{"n_experts": 128, "normalize_top_k": true, "lr": 0.00165, "seq_len": 768}
Below are experts of layer 3 (counted from 0) of a mixture-of-experts language model. Rows are named router (the router's row for the expert), gate (a neuron's input weights, with its number), up (a neuron's input weights, with its number), down (a neuron's output weights, with its number) and show model dimensions 0-127. Each number is 128 + 32 x the weight over its row's rms, rounded and kept within 0 to 255. Numbers have three digits each.
Before each expert's rows: a language model's description of what the expert responds to. This comes from a sample of Wikipedia text that the model never trained on.

# expert 7
Infobox line ends
router:080170099154171165107154143167084131097094169102096103085114099084099146160093152095115170097096170093144162099090172163092163086158146130094157164097131151091157159098135150099152095169156131151148116095171160175159143167143094112129097157178171090083168162102155159106161087186159155163163102163160149092122146154097095168170091097160159097098151163154159087093152090102095171144092
gate2:118146121102111106170106097133132129141140088125140102164066094101135191124139121118136104165169193093157083134107077097055129126116138119154152166116137093133148087125167114103128108128157154184111142148120143165187121139083070158137158176126067175155151144118115137118144119218119144098124133159082125172146123063200128104112069126123150140189101169081121114090081120054127061142100
up2:172116156142168116115117181167172151124146137156156162111187115143087140090059148158191105143153056075136130123179104100164073139139172123156096145077100173131159144140125110052113143143058135087133088098140140147088160129094147119059138123135136101147131133091122104172070122109119162138173137092177117114147190144175095112168103111145118185080118088097116109154094158157106113177092
down2:174104164074078086098130127106106105139129163122110141022075135139133083147086139071140112142150107130119088116137091132113156117143128102104130167170144106119125122152150116133099125102206143131174159161173093112154104150102103128111070103220136147189149132132144066142114121064117137123042066111087096129132079180114177134173068154128102131094101170137152142118122169129132144111107

# expert 6
Field colons, auxiliary verbs
router:092162105162155161118160133165091158096086166091089107096125102080102153161089153102094165112089165090135172095098164168097163099165165129090160161100165156088155161095130154098147103164151146141158119096151173165165152162151095110140093152158157096076162132095164163098167087172169141156165110170163179099138148159097103166167102097163163085090160161158158083083165102102085159144095
gate3:118113113152105115102130129125059094078133196087075118156172133105139210165134102118118071150162122184106098077104138172143137082118145121150065069124070169156117078165177108137121140129164156115110102132125079123137070113053128089148158108136115130108134116129164116111153131153123106157099172092131110192182088108092094142098136070109095086120091094108103136142107126077137202109140
up3:172105088109131113116167177111147125164115125089141108105119166129148134093068124124078081132163132148156135096109123084100136071191123173097090180112100134096099128155180081112133125166126169108145085133066087136102113159124171155115131096134121141191097136099150173132118115106145166144080157101157178157128070107133164084162042118089199156074127101090091185113192142147158165139134
down3:134150096114139112157142113129107161110174120110121073090132123157120165169112090138124159132134112127090121091119082148196167125176129173181129182159181153153101107186146163105091145197106126099155139172119096062060151144142103099206120131074074173117161097120118129113147111130133158131185070120093102092084153156157085147099121158148105049092186122132113129168124106150112089133075

# expert 15
Speech verbs, diacritic letters
router:088174107154165173086159120171092142099089157103097101095113096087093162156091152108132169118102168085142165095099170165091166096154158135089149166100143156090156161100131147094159093170156127146166131093161167156164132161154096114135095156152171086094168145103150160100161079167165160162161105162165159098122151162105092178161088097166159088090159180156153085097162098109086166156090
gate2:126124150151160151140129076163097118099071191163158149130109159098194208164128099150152103109154093142082147148118105126124108120183120166118057152050125116118104167151068147134133131108096127150042185173158105120180112148179146167109140093181120141121140098179145143144087106171105131130165154159114162156115181107095083129151124085094086110093139184108135123079131152120116090087118
up2:146147144099059080138113187112107135104156141105057129214122120103095102095079102056114157151101131037103119062095114134124180113087175152099122189139116160156173101173133113166109117151133118130188129134124151157211120142125089101097099108128137111119159167162130124115156134114136185111110102130150108157135141123137137161120147161172158197177106194125147164154081135089138137134138
down2:140097083100083081120117068172113111095184164179137153134092127152123099083142093134088150109137120065113077169125158115170120101145118149086112144176139116086094124167143097146107092104067110104147125171180121113124152178111097081079121118136120183073128076145129141110120116126090099084121170143137159136119215180064153159159129143085032108169149119122144154147161131150137168121155

# expert 35
Name-initial syllables, conjunctions
router:088173099153160167092161158167091116093085156090093105096113110083090155145090147094115163111097156088135160097100167163093165088160151131094156159103130161087158156095131149098147090168162148153149125089158165168167139167161103114106091161157166095087175170087148164093154090160159160163163100162164146101073147163119102162175098097164164100095152179157168095098164102099098171145100
gate7:103135154162127095121149185117097069074171119116086154148049130119140152145162098115103179089094180131116109132065116140049136080125117207112157162123150137134120126111136141087075146179136141130130120145166094101101097090141127118148067178114116158177208162139137098155105126164075114165126065132141095124120191137146143108169077117134135143113214139128122130126148134167183158108143
up7:084142060136137171115101097101130159141084156218117085097138104147127157081092090165104129187117148147104132155142134115098176127179085137121099079165192036149125124122086166161147119139145123087153085089164132154159126187078106126107150124149164136109105149149091164126174126163201125123163162142139116153133120132121095145154100174207145110097125135175110102067097149121180148103130
down7:121166115194204110078119068166130066093141121087156134087126113185167153145141079083157133096111148110129129132175162135161098153158112123103176158168158088089153190146172103093149179189087141156131158165170138128115114120128111140162119113139171188121071099106078079140125158095120134068116101143109101118145078097169155109138173062167150096069155132107114135096129142142128103106105

# expert 9
Word-internal suffix pieces
router:069167097162144149092147154171085108100101153110098098099116125082097134154063164106137149124085154103137166112108140154095160063162118130103156136121135157090179146099133167118152100181115148158155089109142169196170148146142102106101092171160173084075159157084176161077150095160186151154162116162188153088131151148134087173158106096144164079102172127153163096105151105111080168144110
gate0:115159130162114196154194167144108117110127103083127130120137072089139143149116142118182120116118174123132113144178109090121098104125151190145089221150111107100179186123179097127130144138114100108140157141154118122140201137128095071155097182146143088067064120097098202182137088120075120123139155110160123084099101120119128168168146088155119065102074151152126155113122099167107168150133
up0:145139128177121143117130107111117128122082114110196161115055130049105127158206113150120112074138116110074145154115160157104108123146127155114187082119143100134116144092144108049108176128196107113130133153146121091092036143118156135127107042181128077138155132182115130101116169140159101144103092149144190107137127162140073130101085121105156135112111152148107111057156106125164126114074
down0:101104134159137150157124079105181141150158073184125125124130095107157162056126129129109166100092131099072149119129139072086138131106157113196102137163117107111121126132121081098200142112221158168087123096113179208113161108151103133150134115148101106094181126124095118148133164082125095141130121078063085098115149095109158109060152129100049112171126141119082143147093146143130093159159

# expert 3
Name pieces, table numbers
router:092158112158155175131171143158101156106088163104080100094085086061092136152080172086105154119106168083176157095089152161110172105154181120099138191117131168096155176105138161110181083161153123139154115107155166148186131160135110102093082152154157095107151153094154165101152102144150160156179087151170153095134141178094110150168077101161137095110171154173159095097133103118092155142094
gate0:098178127162111134101145143175105130076109130110140145096125108084144182142131136178143183124162101126126176070136104134096121131146141133141170127119093192111173150119160106076135110158163164186119112119201148135201160125147103106110110166201150103055135131134203128121148113146139141212097095154121125077146178157101065152146112115135147097126107148107142126143105088134066141191066
up0:122159153152173126109161114116097128220123139092198118140131139126099092164107110115196100118059150100125100161160174147138145077129112115134110120098172116070160104148119180135119098149159046113133144142088141147084086158151104160148080167108152103144121142124081201117133105160196170170195122137174113148117108120128115131141111096156159113104160148138141122110179158068195069098120
down0:171096101093144163191086128105123123123138059119114053153092148102105100130097146182156075079141128121148143096075121151151129137152175126057138140144174146138152142166120124130089117172132124128112128173122090123162138119122155181073123094124125096194147148052158118115147064134196122111117108171115164101131149189126180063132141134128077087066126112149192145151112088113113169123089

# expert 63
Capital I and initials
router:096174099155162165101160145169092128091087160098099105096113100082096156146092148094117162119107168094138164098091164162089169089166153132094165162097142145093159162099136158094155093170162134149154121093168165168167149167148097113136091161158173091086170150091159167105163086172157155163163107167158158099102152160099099165166094100157164095098158174160166093083160093103088166141092
gate3:122102142143119107127077118117109093134115126153161053080092098094131169169103146072086115093121153080163078084131096148134118095101157078117127182095083126128106128155103128140128084167155146179144122161115152156165188123091140106081136126087130096112223104146129183078141127149087139120173144117154109140191052118124102151145180081170147110122134146207152160110099098102190107126137
up3:095074087187123126174121108127137109084127163121164113126058051171114077176116152162099107132116143183105114117081111093065085122148102090079128091103091160144129106168088129157106112110147145144104126127103147145102222144143172107178147130119126134082127108128150120080163132065131124110169108109083164158075157096137136158116065062130134098158157077153137121086090127074127152164144
down3:074175091129167120134170153128166119159115158119097139204160107103144195116099123187154155149116108153119118116108123121120101129145167182131174123052081113133091136134140131242075157119152133115097125072111095160097173134145141144094071110100145142063177188125116139142164090110175128134147106144136137113126135049160146071149177140135144069099131144082130120095150139144138114116180

# expert 14
Word-initial fragments after hyphens
router:087162089146144148068147094161094188090084157118078101088110090113098138167115159094095151126101152106108148088088152154095164103149161127103165148105132165104151162078116171101163080150155163175163089096151171160172164177152104117113090136159165088094152155105165155103161098158151150157169092168149168118172136155100084174131110098151164117108153218158157104085150116081099148140108
gate2:138180046168160123086127118135146183103152117127162180157158118139159160133147108121102149079158098081168140083127166080078155135102126086146122075076112100137139112132065127170155132150179126099166121128113120124137113114183121177095084174148132174066140085169108108123131108192048120129090113154113169149122135101096177209084155104130095122193156174171106139130130130121118145102121
up2:144055142193111151071112114126137143103133103124169166115163100166158105175155137139131106123132107126101126137100115118108118132111121143155086089094073136169078022084074164120122215132114151095155134110103147060083079135204135139126121086074149161130113080159135100127085079116109098139068146165105163130127134076068091166120109067103082154117139142144112100110138132112129135110121
down2:099103140042112096112112121128109110119118122184125173154089068111140133089091177196153180147167099110146177098088132062116140117170156124121144137131097182104125132178105112111132126179080151123158137083174205135155101093131159125122189097138139126111159095119142144081114151149111108108134164094097084108142117090112075172189085098167073147130106098084105157123077062160126104146110

# expert 0
Latinate word middles
router:085158061156125144044176134148096150081113159087116082105116086098086149164099166084142149084094154106151147090086156150085163090164118141096172148113105147103162144103157162105167100167153161154151105108175149177148150165133080126107096154115169093115153160098178156079163084154172158142158099148150122115080151157086092151150135079161162103093151137164156113105145104075092179143092
gate0:088140122139131138059152147156140136104136196135110119119077065102151128151144140036164117139118116128054168231121164129098138074169131131184145103120098126110108130139172155137161185158173109137087113118131128078140115130099129115132179138099106110154130125101206116109122114129108179174142134153076118095080116190140097166126123082157096135102099111117144141129081146043100102173131
up0:127121121119117088083096165115144124106110095146146109176128143127128141132179086102191097178129139189121153151196103121111125149182087149175155083097072117147112119131146105174095184124136129162160100130133143166066077107118206108127157144063119113114110127087219110158123086119140196112143179098101122133068116130161070160111165097108119130096149121086114173138075154113079155127166
down0:119162151143060117189143137150117128131098110113102137135138127144127111121111157157192142125117152113176112160124149119089129135095132124089149089142096180136164088137121119174120147163065141110096156122158137160021177074090155146074127140139127108175087101059099137130106144166120083140132090211137079079105182160141087076131103089197063118143156167146172096129113153147159139122158

# expert 61
Stats and technical numbers
router:092167089153167166098160130167093141099091166100093107098104084074097159158093153096158162109094165079156162105091162163097161094153134136097154165095148151089160152098135149105155099163162128145162133091158162165159145171156088108130094157168156093086166155097149164090166086180165151162159097168154146101133150161095101172170098098167160103097157185160160095094158093092101160150089
gate0:182157130117176144161187116123134135153125152140164102142074139150148156135141141149139105121106086084102192166088139152087150119144153157086139150067122127129124119087115116077145059141128136103141084160099145150166196148158055105141076129170161088172102151082146159077155127125188138139087060135111122163132133118114161073138124120167113159099174157094180128149178117173164138208087
up0:097100105170167139111159150147136112097130083089104151112048135130139160064032076111119145103124152111103123088179133183152128126112159104104159179112138075114119160176214121101146131117167107133183154112117125138179063129123119157092137184168087114123147128093101144085157114108128160158151156126150165089150127154071150118112076127142136129091177082149164081104106159202126137116097
down0:099126087138121137139087153191091170121196109172135053092100103132161160089055088095114095119058114142097119186137123114122133173163156130109085146154099159182148192112160122131138057111123134149143197124093118137142165083103067106147120159137078165150133150083160101141161163102124125098126159143180076133139172119114120142125136107204130141094139168116147140144117128128096142127211

# expert 55
Conjunctions and new
router:100169098158156166087164121171082155094091158096094108092107104087101154143089145094102161105091160103115170090102163159098160099155154134092165156099156152094163156098124155102160099165171139159147118082165171159157141175147103128131090163167172095080157135087144166104159087162162155160152102173154145097087148158091101164167094089166161090089155173160170087080168093108096157143095
gate3:103205156118110181158193150165093163130115161060099112110074157125129153138129118083150158075125141111142157069114164126092143118142161154076124171083142140063150132104167126080155118155142136115174098146128103149177124153087104126103101201148150098106195156110092154106145151125137126163142093153153111094162171165083096110172101105199118101043123140169171116099148098139139147165117
up3:091137079175187153125117192147132104162101111171100088119198096118153132093070096110125135198123170116163178146092132203130163125182121104116133136135136189104126108125067141135121108166085046111133131110183186141112124129117107075130142099165148124130112149138160142131164025159146160180153164140190148141117104142077184148137154132125130154201106134116110125123133144128130135112140
down3:086087110135066117128099155170182132126140156168136136062109170148067146161187086177163092128050156078108101144128105201154129178098113113197077107096109099079133133143169113102093095141093138178139148108143131201164130132096096121143134122085132146088134110100052117111127124103144106131085164146110174168129126183111144132118167145083134112160119098130139155123108083169176122133170

# expert 27
Light verbs, table separators
router:100164106160160164092163123170088143109086155100107112090106101085091163152081151101111158104102161098127165098108176160101162090158165124092159152085147163099164155092116165088159103168158111143150116088157168165169155165159095116133106161171172100064158159096143162099155096173164139161161111161162181096089153161125109156174095101170168092105154157173166096092169096110086161143095
gate3:138141086159158213133151146128107133127155135109150078129136164083145158093119114154149166130123112086150170122101124184055133144169156125132201095113098108086163080150140161081147161190174187164160171163163155164166161120140102138138067137107136100107157151127103169054154103163166157157156138148128098108121157112111127143139162071173176122088150157120123127119127144081126140227108
up3:084111074136130117108179122149111136124118169136097117101095048130129073143115151115094150154077152089130124146118127159166158123111125142073131191092154157134169208108093112163151097148138095133102068091113157124139080199113117095114147128210119129131109111139179172167095149176114156098178117110105137139095145133106065136132064137124115086109103164182163106087160074098157154057112
down3:130058150155128159120101131142133130158151112145074149158162080122114178161091073065135129063146096136086078149121109119098087118135085155106111129104126063167098104194125141092124171131068095138131093121121100103122092099099164114162129176166148096130063145099118097131203096145100122182148163141108117145164149169139074073150144169095051117095077144088137070133147105110141149114152